config.yaml
n_layer: 13
d_model: 192
n_experts: 8
experts_per_token: 1
d_expert: 448
d_shared_expert: 0
activation: "swiglu"
moe_layers: [0, 1, 2, 3, 4, 5, 6, 7, 8, 9, 10, 11, 12]
router_score: "softmax"
normalize_top_k: false
routed_scale: 1.0
balance_loss: 0.0101
balance_bias: false
init_std_router: 0.0297
lr_router: 0.000483
n_head: 2
n_kv_head: 1
head_dim: 96
vocab_size: 8192
norm: "rmsnorm"
norm_place: "pre"
norm_eps: 1e-06
positions: "rope"
rope_base: 10000.0
rope_fraction: 1.0
qk_norm: true
attn_scale: 0.102
tie_embeddings: false
parallel_block: false
init: "uniform"
init_std_qkv: 0.0175
init_std_o: 0.0
init_std_up: 0.0175
init_std_down: 0.0
optimizer: "adamw"
lr: 0.00305
lr_mult_up: 1.02
beta1: 0.9
beta2: 0.98
lr_head: 0.00882
warmup_steps: 287
schedule: "wsd"
decay_fraction: 0.712
decay_shape: "linear"
final_lr_fraction: 0.05
batch_tokens: [65536, 131072, 196608]
seq_len: 512
doc_mask: true
train_tokens: 441100000
steps: 3407
dataset: "wikipedia_en"
Below are experts of layer 6 (counted from 0) of a mixture-of-experts language model. Rows are named router (the router's row for the expert), gate (a neuron's input weights, with its number), up (a neuron's input weights, with its number) and show model dimensions 0-191. Each number is 128 + 32 x the weight over its row's rms, rounded and kept within 0 to 255. Numbers have three digits each.
Before each expert's rows: "mostly gets" lists some tokens that are sent to it at least half of the time. This comes from a sample of Wikipedia text that the model never trained on.

# expert 5
mostly gets: "born", "present", "based", ")", " politician", "Japanese"
router:166092152187182178089203187094106123135140106130060100161160183101142152097074141117109156104159132189113177104199139144102150121141185123166123153158103132088170101128126136112157202092106097132141126180149075171091141097101105098147147159107077159183116100130134187186111087155124116119125129163167145188153106105197097138177083110093145137141075133108153124139094143081164077089118162122136078118156092115193170100083113132089121124154122143175122139123125182124176154082158132141070146126088085110144112114096101125116112087106132153152165170141095113125107145133166146175
gate0:116106153147132162143077098107225124095145063154151093038130107069135131131081083098161114135168155115158114130163130151117084101168152129107169141118121127144148140114133081118070088158093148109127131108086082154107158122171149153104122117183154155120049121093171100096135067058127131114127098098161171153133127067150095124115057102145154135129137142118115130109126046076108098102072048124110151115118141179139157129120094132182121121156087161078131221122120091122141144192123111127073148136147116170125126196101118144169162129136179113163108127102121115136154141127126059138
up0:143135151154169140111104116120141186188185131183124131151096179123122105083142104181119150104118118141109145164080083099161134133118065184088157098132149127128133102128138189071138145123107105144090143211164116125111123195099123114133154136131159140128167082130135096145092127118133180183133168157163057110122150144089143178148139167131150117168139109052187178186121131108120048078127121158157152111136114106108094080148177107132108202165156113055065107144133157192137138154086086142132130083091140157093111119179128132067191124144102116080159114129142106140100159162105092137
gate1:119162136111072134096128115093158191117133095077142181152104124091091110151134164108146101156016130085123171209152137116111175111177088149163092121148124144114050175130134154148168105108142084141139061115094117175055141101194164145092154119147185123113148146118150124130174164137110090049107174149117131172124101093161130183072080141090164113129116104188131120107112149117105084095163110143094098063168139193105130137180112157147129104145163121151119176137153077147107132106153087120111102150117135158166131109134164136112125144146069168163159118137134153138111148196147130170
up1:150140109151134119091121158095121155134128094160095166165094090150101118163137145109156112147117163131125139119143129133115167119114169110121138184087064110091104094140165122149138108097140099219136148112173147198116197096124149117138094170133179126144188125185141144150076155138196143072153126092165051136140077119126116113119165151104197088132104152169082103151064122158146094138176182201105181112188146065099113092203117097135137111167119096146165143158101091054129154071139129110071161082152148132070088130155134145198125111133128129104105160105153113117110108146119107110
gate2:079166114079124132146080068041106138095097141105159134080129114117157160117136174085159041136126105196143208145126136158092139166163168134136134095136139149110158112118111137238118138134101163102122131157138102152099129090121171107136131138129157143149064088123062140136083142096124151074120157168116144145126143103169139075052096196084140143078120115119164127133107134169151140154116120182151110098130166082143166120143184143112179108160171099144098111161122073118159097213085156110164128182140094129131144147134084143090166120142136122162119106130152101193159092136102160126
up2:122126098135103091144140155154134161157116139109097209188060161128179163159104103144122126115146164174182105131132121132147183155079078097099152198090112147122109106103172166120112113131149117098148079084125141095087117085096115088044130129207050099101159128113169123077064138131116097186166093126137142089170131175088135103150128080116108115126118129094083096144111088113099081118151133136156161216135117242146113116135128094145093126131132138106113154101112128136066182119161153125107155066144125147122148126151148076170159163155117129076093133122140141125156136159139093165
gate3:113135119152147152130130056111211121140172092165113093112075100129074131140071197099120183078148070139142127112137146158170186094132184133119140142160150136102122178105106133126122113145183156136118136231053072112133147156137151105111170133160152101091110122081093042102175116095135153121124173133131143166146086159170149098112149166123155116191139093158185165166116129114143136169137120154122151166175149157108141115094152134149169129108076056101112087140186128192130125089097121134150122174138178094162180160132125122091097104166110108128137129135129186123094109083137173124
up3:102066137166100161155065152134123081142149146110129176161133135110094199102108089138152129144151155154133092151100079106171156147151112132106139092092164099146144153132116149069117139084132102157095115081196098057187095141143112125222191102122124153135176170117137113120161109101098138159147130092149101141113185149149120101172123187142074118110087120154076144155155152132113170155170110100072179171128103090150127113133081162122069143145146107157155150151139134082106156148151084132126091055028164116120111082145107112137154109130197124156129164117097093082097101136143194122
gate4:058127137084141170210107088092170131139154123133132163083143163118135149042115124136127146040121176140189179160159105144122142138120116128138109144160085148141132139109105141146121127157132108142097106154140114178134112153110099150120096119156091156140139139095150184121112077066142081099090152137144136110110160148152081120124098183121105137171102097122123089132084216111093153053124143204126126126149166172113149152159071177102163141084117122124078175060105142119074106122124052153101093200159087123090135110065130161107100100164171159143117108082134090100135153177140120117
up4:139106179144222202100135074133145129131152131148107127092089128149161090054145118149087110095142182145109156116103073152155114113107139107112088147138124145121134147110126077103093094109168097105131131153143119132191150151171160129148123118133117164172082128138164151103121117086148084168107188135127145085136115088135115184143103173149154128182114122102112046132110121084172092133132144160078155118117200140099106045077145171164102054136197072143074180115159119096151092096111075130095096120173134102088164159102120126108155124207156102107093137144134101149119132069117123171
gate5:168178138081110134129109083073163132130134098181179115067098120120107107136108143104112124176160161124140172143104127120106146215165103097126118147157109100153161129154134140144140132169091116161127114138135080175101168111048064121089131152096114109113125108130107202132150105126109129100192173133115138176196066161127096152095084151116107102152144141154138164124138210122082139103193144129159065068145111141128156153120126140094139147158136119159139189105128105120106129100130098122116128221118121129141187167115162167084143148121092174138157065159102048062122085152088116179
up5:133083118119097090122086048078102137082148138145213157067153123117122166099138107166154104082157113134119101158132136140153152169132105091095131116158090147074128174128098098162113140152098118145148142099098115088087116125128125131189171145154083097114116112159121094078098130136160175109152105073117108139168151124182153129098144136086122167119096152130102077123143187132118086073072158090118180159148110133154165125098157139144115182136166083136130123049162187132124074159095084065103156152169105141071111160168087126172086087127121135167152082126099172119183043166150085104
gate6:054142155103102099061139115102125160142059124144123129178106098140131109078088145057148137124080170141118141169101152137137115161140148158111160137104122109184089122186116119112142140126149118149068110195128094124130087094142144096151196118134129097064104139125140170166111129102129132138123141138071098121165128195151165119114146142062143143027146128113143197133185146170165079199158156115092113188160160165128185109077132132136124108120137088130125122145039087139142142107121107117191081138132125166148181072080121075118102150166082080111153164128115105159124122112119121159
up6:136122171143165128112071112112150161183087112183143111132177142063111150176103157122161123115166155118105111124121122179129165185117148171167122130094102097159142086131183107098133072109161152157166113126101112158078085069193082101200127090071137108113070104124112126086107088140120181164138113136167121142152112162169096125109072120116121135110163073115074142143074170168187095153111160178141100144137188191120163143171126108121075158107183161109155154126108115099144064102089117056161123123155098163161089157097101117168074095131068098138114119168121099154096121141121124131
gate7:151089069122094119102104121097223132128193165190098138147196140095116150165101160121161116099117072156139070124171133162192155156138134139114191120081090080141097111097190146109099136109128064149117117178139137092120154107129127079126103144127065133109114130146099130091142162122081123099158132108167177091088100150145144115113146116130083147148166118138084131072132180170148094125117140106073165089140130092111097174095183140162130124119167098161078135112122076161158082155076144065143056181204192133161140106131106108082169127152171129120140150109156109096149137116118096106
up7:121068114113134090115181089094076103121131141151127102065207144111117105100115147115114113131121088121116089079169151137125151046101138161130133108134104137103080095108194153079142163122166084152185085137065103112100120085116107112180118113105147125127124143069086123162146176090129112111137172132153156130187094204118152090167137111134132185087128115194146138145071184184143020104094147183079138119137117105091076102096130129151173041070133116102118145078130163110120108127130138110114142115124134072108093113117137113100121134152162118068154129110154151140134185093114128138
gate8:149104167153057055108111101112129146115096127161117193197176132114123110094203128073165148152093159125127170124153119145164141124136160106178093072123098138071127113176122149087170116083092212110177123108115123171166139135164140159145099101146148109156115114156101150181123116127214189137121144074141057078109114124128117097015143152152086131131146117171123125158133089156138075123098113116113117126133116130118096087082123120144146141114163132079163153169127100108138157146134109137140105034103151120174130110136083113203114134093121132152145149090125106148072124190097132138
up8:178102121156072094150110123121175166176096141168190093138162157131124169115134057157168148103175118141092153170154105155130075205172161111158168130125138091126081149172091091101117039078092126142154052113126122172141129160102095105135112077171163173122120088149142133122125173130124126099130145128177139177086090133107169127152147107168109102106155111139156212107140114087140135118073153146132143128138189120167123144126118131151126198164122076135158187132118145133142118140183054112155133157139084131112135134112097122223150108133099079142144178121076116138136112147161075087
gate9:133089134135111166158123192087120188163093115089115153190124126112159101107108138159137165151137211134171169136112104113115167175129093163147100155133128138143113086036136156115091145163147174145165136202105120148135172137096106107081090115104117057128150147163127177140147133096134045112103096125105117118179117108095119164172097172127185081118087109110112086151107099129116155152139145109176115136133113148135107131172118064134122178121101093148191181135105134113136161120129084146047143202118121178159112158167147186093136193099144122062146133122168167146157173076153145141
up9:088113107159077102158154079159124101087150104152098108077155120154120103141118141166162148147131098149137123114151158118136117123144180095124135157142081102105131192102083118153100098146060120133121122138084117138122105188145052154174128096134160176084104141064077115100173097191069112142126151157127129158104186120122082095185134133180138144140122152067243129130141105116138147112140120122095153081121050071142130088101106152144168101075116195116078093098171139176110148182107171149154166191111118096102107140113164111119107137178127115196108152115111114101113191111127118096
gate10:106159137158151138115134106122146073136142134098146115174159117188135108019064170094105102116076135091176155108149189076119103136166103163104068161147114166125092104123144121133149141155108136154146091089085099134160120178109151138137138165105103125093088203128125093175128154132141110112136111075127153101212177191113155125112146217111158162074171111142102110079148109146186064145127190128056134103164165128076086088115127123158160141182102079116116115108100111115177140118118103105149129145119101143145129102105172129094103152137098139071115095153121138143113121157125113037
up10:135159108170103135104088115105149150174083153169158122170091133127145101099159189103149114173146110120095177126140141126131152172068144134095148190126145164112134148133134201152163177146128150120132108147137143113064121158207146110129128116146192117158128104144186188146108114075155143155157172083107153101163078103198149154091150111134158079173153180107067129119179138102107103138112159147041079074106127157060132115119092102157133181169071100129084103136141114105153133133178134124151111168134065165183120177164113141083159114155107179144093094130113166120171146151115166168

# expert 3
mostly gets: " York", " Angeles", " Island", " Carolina", " Coast", " National"
router:124128182128203135119093077086135106134094171110120150131128099136107088095071179117144129143124135168137138113164111140195099125136133191151182094117166133116167129068135082098171171110110176128157163136135095147134185147145157106136171142141146150154173105157148058195074125140169168123155144165145100154089116153166143179085168139108168116070100092101147111089151134096215083141144156118085121128195085145126099148146050106122124136160111165155156147168114166116137117057134056140183141156092111098194138077138151158130136091117072174139132089155106145121137126132152174128
gate0:213107091134150109130119123126132128100170080145116147133124161097159140118115149100154168107069197119191150073154036151118092078135108159140104188155172141112156081116148130130070138123141082144170172102102109194170106109082136175064156116154110133161129096100118119134159161123108163135182120176129111083127088105101077118133136141095116094040149104149162088111017166123133124122157140167151167141147134189133171134153133125133105141128145124141177139122155083151103146129115112137125117167176148120169153093126117095101117165130176050089121101145074125143194147131146105072
up0:141101087143120180073099022156116085179118148164130098127173174125086119128136101130187204106104096140089109176148088078119172128152130151148156114098138132149113148100187116156064186177093065112104109147183153083161107179111114160133159118114091121138143119115166140119140112139099163212173074143144175138125087182130167108119153101087139116138107105079144124127147179139117155114086148102114172130123113137129139139157152131126172097116116139079092159116147220132140169128162160174152132169086131102122100092166180066149170140090096153135093102180178095132140121087109150139
gate1:122152112154166125098143121069156142121085156112161142157124128136108166109129123097109105097092124086075181164148146092135113102122136160118121129165098190154129162113119157073164120136116112202167113085088173180129137116095062115079139139133132188111094128099146147142175116151101135116089134143059174084138134136130113116141084134142140086126181077206122118139166138114150099142102145246062133140154173154134125084072122113104111172146083117150138142073133132123165157092171150102213110119115067139139191151093147198087107114138137159129165139071152114116135108148119206171
up1:140145113138091106101087147090124125135094082142060195127120144172167185166161136085144126169129124167134156136135153188144150136124135132116075134187093087086137147108176052183196114071115115114118139127164152105112113123088133105127121125129148144108139138143075146066109151208104134118087153089147119085111134128099081101114138125187111070171152044136072106111162097168109112139126164108129131145135131093192127158161185121130092117106181046176045107114101128149138071154092101141106081113140128153109118108153093112116065082174100129117149137124190126106128176115172123107
gate2:138153144168123093118073059136135113088161097135104148148101126085160117079129085099123136161090193092141132169127139092128157144135163163105108159139123148124098117120152132121160153140133108142117144132096162118114154128138129160073148105120133142103138122145155137080038170118102140128163165179131101094126170252113143181051108174103105105157140099126113170138125228159068125118122134089149131100140114143110163122131132104120135147162138176121113134085189070126116100129112122089136135171061181096106132163160153166163159152129147151233047105127064136128164148158068147128
up2:103087152100113098126087181198127099117115123090163094091107129138133101159149181158207111216112109148113109128118117118129120134127156162123159092108118103104132107100104119157146131138108149113156155081193157121111180098121161127174110188161158153169114070116173086097086151125127125131120111171118114098165047137089191156125137171129150125200144167108114039119088179117092164174114190146088153170141159085135111156093177140108154144138173157128164095094115087098121104149092071129129140128146121076091063116113067152080103112112085114131115102137085182179117126142118185130
gate3:112181085146165105135107073072126148141156107138167167125122149097118075068166131122174077171093160145149123189141127151194152099143168148137139155147123163144128134131154139162075137128151151147190085172089044113151106163145174113146133083121100140120114108160125145135087162130196116189093165132101111131129142109118157124081181141112205118120184100138172124141117168140147148134092110122147148108168162143146135172138149199184128121171136106150161160113100090172020127116173175110110121202112126125165139109113164154120093111125073095123097043064125116111150106107095116128
up3:120167094151136196097058090136107092176145084108079147149133144128094146129121119113096117152129123165107144123075090090109145059090101151097139154117172093103125080135137136122106092092123139114114118195172112104111057184174185113149127135099103117174132086097109151130126083103106147124142159120119119129096125032117095133128118151123148107175137103146187083154157185135164177118095095133165156142139105119189158094168120157167089153172140119201129136154159188145109138056184118163093100180111093169152112130177109098096112046098112169156145143144103149089119171162181158158
gate4:168082150103109116128139136115112131083088149156158158108100152098146093135122085091081091141089188074169178100140155106151108127122118122122136129111139132137103137115158181190114175164043100132145108146081132085133148182126130181076125178036118125136104102147094106144192125092150161136096159079088111216135134183123128125110118193137141096082106155057105086115144144146092137121119095123109201124148094156095088110121118114157153186153053165080150160114143128084127125120105179122098129076131182176059181124117190119126144152183126134085131146086140132121152137104123151121
up4:125117128136134100142083142089120163113127137164091114130131124164101116110112128144162194163090174147115151136110084106183152142136107155131180150115227114128096171150106120152138103141146165140141101131191110090084138136169110120099100155174095195158101132143110105163120171110154175133103184159168154145149135164133120131117132150113134156137076130099136178138156138088174088135105101156041123194117127160176121156138072118170122221095094142048154145194134125084154153131123131113105113077111157138107063075159096141160172124142157086119216207116125133091095188114132126100
gate5:157147059079131119142057184122141139124096105142141089117157140100082183125064159139155129182117083128123136139079101141065186138149102094161137163105181092087107159133185149155152110189127097135109133145064104146079145178099103152089119132154134120156097133148108156130121142074091167109101204111105147109147133161168127138150204140132165078146140080086136119085137113156114154112130133123117147058136105202175155144133114062093106129127103110175114172131148116067104137152075067138146166138135098125145104104065193139081111092163106145131167113070156076128077124124145155135
up5:101085115137232116141143133157111120125069168125132160053197099103149110145118066115208094164150175098143161095189101127159133104136121100117157135082103093197070182124104128161155128166107194149122187130104178111158096078162151078179159071100130117147110099132141136131069125094159153069100133075097145118125179105161123168144131177173125127142185169114122121133118177169112127154157079094161124127118151150123130138117138151134115147076178055117093105148105152161147168090098123104129154141164106127116148137130072170162108122095151134141109118070138094090102163109104153160
gate6:123149105101090145161169184097165122137151096153148133092135135122068106120102150114118088143095116174126096132118124153137121150173123179093105120128192161136118174105152138090079190108070133179112072164127076106141150159089087139086116129153103126089104142134126151187150066153119082116197105125153116158113090153116115200104143132123114127109127136206160118180180147085123105150197121154051103141148092152063127131089133134141126085110107062148158135138092123097097090122098118127155143132156169173174209150146093135057159125109082169043117117141132175186139131096156149148
up6:151129119093138126094145156109144066147089141094154107147128157108153095163105138175106115172153119087150179160086088072072097136116138162176088114110126128182098118153158164075121116125179158109165135142116130099185083128164103155129093120165162138102123131218176157107141111084124128108156114142133163157151057118112137128136036129144235113105082143108131105134106151144118176161108050105142067096124080149159159103115110143152078070130143168148158150121160109178095136151117170116127132153090105074151108127168131080108165150075121092110105144213145120180146133146172074119
gate7:083162149129111143138152101112151120177121115199095111135133119168089112174094167149117124116145197101163191156118147065161156194108131149133102144146169123104116155112131117122133110094073177169127140133081151186140120130137118181203142110117031197121069128088140200098149083096099168159105114144112133122126092166142124099142143149154158159088108111138162122169212193125155146169128150184101119104113097088146171142078144155075140076122065159114167187147155150165142151137105117122132128163151117159139129086100118081107147113152223113137127167126141116123159147102127116073
up7:101165092114095128103142167135131115145119060105099121076144118133147161075155064161135136152156129169132150100156138163073064044108107117178171116134137156112122137134136116155125169103124111161135124134115168138131082169134120089155098127104090102135127104115134180146162140109111184108109091144155207137114084187099121118107082130116147128147133154133142126118058172186144243099155110157195105138120128105164085090131134130131153127075135101142048140087131122179160113140093147099127160180108069141127200101150129075116126122048171114156099138138074147161068162137097080097
gate8:173125112118137080158118167150125144179095140098086178099103151103084153095151125032091180139145120111161129080114076159125092137080140188124114142150162090098107075199144117081173089124100149162163111119122069126124141166111138252104116150147136152043151116148121118099133101138103128090082100124130076119103116132082178137163176115128138052106163086156127126138075126116125127168110182127120171091160107148165083109177131093111186151152145111102152168166152126151137109077109056099147192142127125118088138091114160099098118151134103074151126167122150091158137117122109126115
up8:150105107113132179147134164156138136150148140173076201124214106096106104130075109088052203134052127169182105098159141107180127117105099136185100134090114148129178102132134155140157134109082167123183133144163155163144082143111092173097127164122159128153182115122146132131121096134178163107076103125113071115098120117105168130082213116082156102155109114104104150206074106122151099092085156146144153112116124103181111119152097110090136120110146106101199145150116179088146064105097111075145144181093136141127147086101131086113190141114149087079142139096121113111089113111103106118
gate9:142161068048102146098129118119091167187096098145155123095114114083052128165101079127140104133139173097169174091093155147181104124098185148103111115097123083069142096108215145094131117165134176190105113117169123133060083124122143225164077105124134087157164145149158143130117122072136102116093123080120113139119125108113149103137104110077135162137079176125144138157069119168106096184138139159092164186145157127089100134107161111134185091110140135139164182104114140145133133117069104132126205051136096115130140112143172118140090152108128113144102121134173132158155109136079089103
up9:141113089134103063146128156190110101154124066152165138134130106145109168088139073088138127133171126149193120058140131138131156144074144149104124068141140118143126206150223082130121085160104164138135142161155123112093102094149138175118131100106165107091121111150081068121104141089134105126184113056108099130147145102119123160093119119084098110130113159073127153151156137141122150101111181115124109109171062098140142127093118086212152153109107103132135161190124160113127176154095164136127196135115091115103107109084059118172025144094116093136087131067107106084151145085149130123
gate10:161092128063135109104167148083108116109160104084174140179076124144077123094196179079072087140130101141161162135056093140142060071103162099115110110128168144120132160162129155157131184182122065158135105136124120110155168151126095115093087115169123119083133110112129103148137165138104107087156183093137146113155123101146132130072141149107093120083133144091129109074102181109138160182111111180129167171165102105124114131139103132122139154105103127144186155096176047084089075189098080118127186152105170145150112097099140124130142136089106152075156042138159179183118124146103134142
up10:135080169117138141148135119189116110178106122194160165165099100126050117132152089088134185107101125091126212144114134188122153194255147111141110134116150162139097179152107097157189136096107158138136103104139069125088135123130125144157145145092094123126141114082148149093088138136097123160047140111124132093092141126178195134110198099118110127092158132126169104086143126159124177150064106161079135093131099113140129151122118116144118174098139127124137170152073164105089156125155086141153131152110096157114089073141166181135160127119144160141117112149145086182090162142065155136

# expert 2
mostly gets: " medal", " Born", " body", " father", " way", " brother"
router:086087113074114109137185174113139130120176106184184164118151161171181170119133115123072119120054096167124134123171144173131132155153135098110117158159066151125129186167129122077125120128094136101168096107164110094148113082132186090178097148157143110059154179145089096073116181116127102157137169139169184137140130085153121110113183153130132144107106168106107105162130147153092155129130113136148097160167173155178088170135163181148163172042106130076111105190095133107100136112137202143153116081133150139180103127118142080167090121071136066137134103138104178148095118088118111144
gate0:101110156129132142128126178120156142183141087126139162130102120156122144143162126083118092106145130100114159119116099115093168146082116181126130040060086200099096102118199142121097142125092173127085131134124153117104190080103107141127107089115149089052079097186097140122124116152128089119141081203082159066158090135142096060119102056128133118052118116134125081095151133124103099100126132176075117166154151169093087128098169133138135125122141126133133117070135078150085070070102125122095131115137147130148142157090086176135163181166120080132130111164161042149142141133099143080
up0:153101168163138120104135199180128116099129145129108133150108149172179130147157167119092134129144091145138100152087181102074134132111151184163078063077148165067160112124116101156150079123142177111100142169150119124156122151089077096157117053121179044103135097109117125161169133126106052119149119118156141107081129131092096113120148096152155180115165158127122112108180069107163174080182203131100086137101090155123133084145108143158076117093169138140137072082143143151125092080118140137133127124128094102144054124091095156152117141063146129077146118167101112145082182147109071084
gate1:099123085151082129064104124111153166140098110139195130152129142160064105134086088079116133153123107129143136194091144179121169135085159177072147112118146176144120093087157131156088110145151159108057123135104150154115097076099064091148112150114109116158150092176029168143088130091103202118142046120156098112129113088181123106130135156091082089113156075174068107100138150188146132179108108147168128138152181180140105146116152124108099134135130105145129121139144063182099090154127110144188148111088130132158141146108087127153144077189123143130155168121138123131108098051141145126
up1:155105171171148127106124062135104174164161136158157145142190206149171063181163160117150177141133163137095152117100142133108104150128114146084118082136148123125162183133105075161138075121133170162201082122111116128126150099125141130110128101165115135109104148141068185125053134197130193124168123102079155081161160158151060166185147121164119112177127153137122174172132147086127087125115103143113107118152129088094157113050088163152095106126124114136159136130138052088189164119158143193181130131090121081138127087120101155134168142119152136159102168079141108113153144073107128151
gate2:172120121077089097120113063082174171166163097120180121090118079151116132103174145088122139097102146103107124103217102158117113147140133155087185126148133180125086147101222166137158112151075122125118072124123070152138189128134133160149094123133103155107098136194150115138136190162124151101127124153078140154164135101120114137063092202156148128077127123155152093094143083164118122129132107145102134124181152189120119180147135158144132120092168133197103183129147098131099105121135127152155142092191174115127179168120157154156171090106135128131105093154087132146194053069110158147
up2:112136112136112132205107129141123117136130107149126141170162172091154169119156144112171114132112131146152166162163055071147196141128065100145107166100098159139138122168109171150108160118089101147102101172100122110094130153098134118146109096141165146081145161110085167091073032068133102159161169118140120101144147107105170101147153073148164085164138111141170143118076133127130106129152093106136153138129069040188114156076119155132146156136178102133067135165160131126136089114089126093059118166112152101158112077104113112056076159195111090160200156141155113101075151170116122133
gate3:109168134084129116142147120096146124119091042069172111160111119160093121179130144136136174137082145069098153099166163045105172138097154164110113085093123188107102146174123095170130145182178104128134107141142122169094106117177148098168125074156137137101161124110130132110069093123093130129124085108119126174141153141118141066078142197125095135155147136217077099147112184121145156109159131187080117082133116160133153177162082133110102154141143095097124161034139073125115106184108083134190157146161123107136114157124120154132131142208147113112123135098146115078175120136070110118
up3:100145072209057117118084166141161113110105112101141166140107123097165159111133127127151139117177114121157047145139123126110138072155155137101113116192178123201178159110162137187179161084125112110148143124129105112134139151161167106100082134143139117109154115104203104126124116118109115085102113077133104166151137068132081109141066107125173168134136117173048091134198136152174122041126130116132108142120144157158187124140128114176125109147100124163124147098129120178180161099193113174113144163100145165166127166170069129144121149148090125141192133147108122062106058124160143093
gate4:139119080116047125117078089136153142144141152173161174151137137066124064175158025143166142098129134130150110125144104143131143147138184112107116131116078161067085144122137141174131149128106140187101060061117112153119166131139131148161130116091144115125134106111084133112124158085135150063125112107116125173180109152045098064056100125090120105130145094139163181122097158204084161097126100147170183186143120170134190097169198136067155150170139116111134166165178113141092164166082101120169144122165128146130155151109134136144156109083108094148153162123149096126140147140122135115
up4:134121142143185137133137064058176114090130076066110136135148135120132169034133173106111099170116144088122204131119158085121149135087108153204148111120123132141101128120165119103108062117093116151105118192125116158138171186140131099076110147131105102097070121173131134165099147094110169139135132180156114131085084165173135205095124136116156142118109113150124114114113129117147074150101095111105151039166118149114074159111167115172110122169127096152094134051074095144095103075131145127046120132104129117103116166160125126080088144101134195146123092139148103191177121114124140169
gate5:147112084158197069108082149152128124164089114128205168151096115190105159059098148136134174082088114137120180123186147157163153152119080122117115084074118140082107124132082116138129141111167117171109118135090122154084131119117098117138191155206165066137132167084110082116117185191133103087142179167162145176139133094144138107096096194172098171127121114107176165120120083137188105116197097178105131080166118131093125136177141131116133132142150113164087139157117159081133179167066135120156093106145106112174129203119122070088135113110097106117111103098141154125138140129142109113
up5:139142123123166148118129109114092132101125083176125062144153125094115123149095154093171124150120114113111095105189179208156111105176110160113122106101134123144151136161099148128158113071056088192140102215077101144130146093181117109170149105163106129140112204215106100143129134101167163070121100091145113162153154119160156109155129151052134127082076133149136218114155133127111098158129106100142095158138146146079082126159139120128173173115149166067105101070104176131104112126137068104166154196122156160132143126111095169169112115106109155111190116114187126137149100110117086103
gate6:123119130128172119158100098112205089112118150088131171149120140112146132100108195136153099121114142115105157112130112145153105183140147157108162117120071118133092077129131136084093091041173091136121086141137102058111142067132120132144161140182135172113122134121124136100151116084144162095118140119111082100134163136194141075134127166125169035106170122153155156079111218118084062170116139153108193102166153097070089162135135127142180152131123126112116132127118110100141091118111102098162118146125112066137128098073127169086069081139101048104170110155127080139179078119097139195
up6:073113090110028161126117091094105158123162067212161187118153090138139137122155058126106161094088126114175149132129113122108129097145128144130085148133119126144155113128171141148113148137100164089107126101098107202063163145154194135092113120110045120117089090140153135136156135136089126152113145169138192135123129128073129122160130035151120116119137120101122138179101105152153128098126085087097093162133064146150196082144173165075076093137130096155132168145126118191112153139110139104102107168123177123067121157127107162139139151093157080101082129085142145109133209103120119080
gate7:163155102114086122144130168113206184120139150118133170127186122144064175074131128116104121105130118117138091176119135124135125136148129075067176164127093178154122138162205096129087098140211120117151102163137177068145182121110104132117085128165094120125173031195130118145170092140120165095119145122151160171165128155101114124090110161108113146103103132099127132160141152165105151134186106148171121096153163123133133132138125115148140133180120081088126121138134135120211060053139171115168146140051190147111111144140158119114166132144121112146092142138151166140171158138074128037
up7:115112131111141163151168163143128130171109158093083144156072147127108192125155173185191093127137146121044139077078174173122089144089119093118120186114138130095090134100099108127106147187211118113146114195097151055111087112180164115089127122172138066138152078116113113028133113120127147083168125158127131102144173141145125105138109094108151145089149122051133138148154099106143164122114089145151129088164071171115089145114118118118117184135162134119220144170156177112145102136124153125077152166137145152116114139136142135119160118112127091121166193123188113196161127143098152124
gate8:090136186132156180172103150109112181063144138107133097138113172119139139073094107096119168142133148127118108104119113132112170101176172133107128211152114163157070167146104104176106137098090210129139074124116095155150157123067150131137119145095111103114086117163099139194106101088099075164133141096141103105139086174120173147109162094098153099125143069078060139182210107076161140125130130128135109117163129137160159086086067134211155123141114079102144158156087149129108086122136115106112132096153126118173101062100111126132089139062093127135111137090187083160122084142086102155
up8:129144104057104110122129131105081165130151122110115090130125099125103134078097158124155120137116128118165149094139094132130111154144135059140040118127169118129090108111125133072125184143166114087079176181121148110122139084156207157122124118186120136141168143167165196073118153123118119135116183118102106213129150125082159112173140158069140135085131121189155115144151076083136153167118144092098102169101100121137171159205122133143066209108192095171097111100095092127099103070130125124152115153197116146118105166170161145142149120121109169096123107113151125081114103146042163156
gate9:113115047087183055161070084157100164122153113084189133087079075112090148104135127133119181087199172171108147165136120142160118200129149145143124149108081129113091082136181127114115137133138127075157099143216151146146171146127112115127103092156142102068100113124157185134145079148146115131188106127140155145211107140151121106143110129124114108071107129096073104137120146172108096142124093123055140166162090128054107186099157138108098119164127068188162157106142150128085097133157110078142126144120125175143114138154079128099150104168149105161163145153137112093132075142139153100
up9:151097139139138107118117136140115139114146198113112131192085112109120150123137088143163160150149139120112120155140141123143141171098093129209094140098152161060101127130142148091152165032177110061151077175135124186184111147128156120095141110139136122142131167175221171179170110166162082199137080139164157109140163117146155110154123096102094167095135142081071099121121117101158164103074137064111104131119175138077108089149068103166111132127099129155208073127170129107115160131159136104101145126104038134183161151163096116107136147107117159134142169163090135114134127159168158133
gate10:124107106163101087140065086115176131126142138121129104183093114175094147198109124120074096111113088136104133074095170132091124145109078131121162123090152173094089103157171127109143025145149126169170144084119104135163122081141152138102119166043057122110127140168089115107142153137101109120147137095130149154192081239142193132145115148127128083174145101164078093136161170183097117143085153174176154120143117096096096122167155130144155094195162096099091116136150100090090090116136147159114121149126155142142182180135111157145113155111098059148092120127143111162145164130123159123
up10:133165208083164141096119130118134145125084133081148160118118134154180130148148113120076102115132107113154150125115133142128161155162208116139158176213097070115111145125132143152060100150088126156121101131140152118085142126092177157091191149091135118150173143103108128104156119106066115156090116106095112139118098141160167100164169135130182132090166132122091128135096097109099101172163109171225097096153139122143118148128109167157125142148135118185076137144071121112136176102119119176089136123114191188104086115144203067153106168107139144123132128097143085198125141136193028107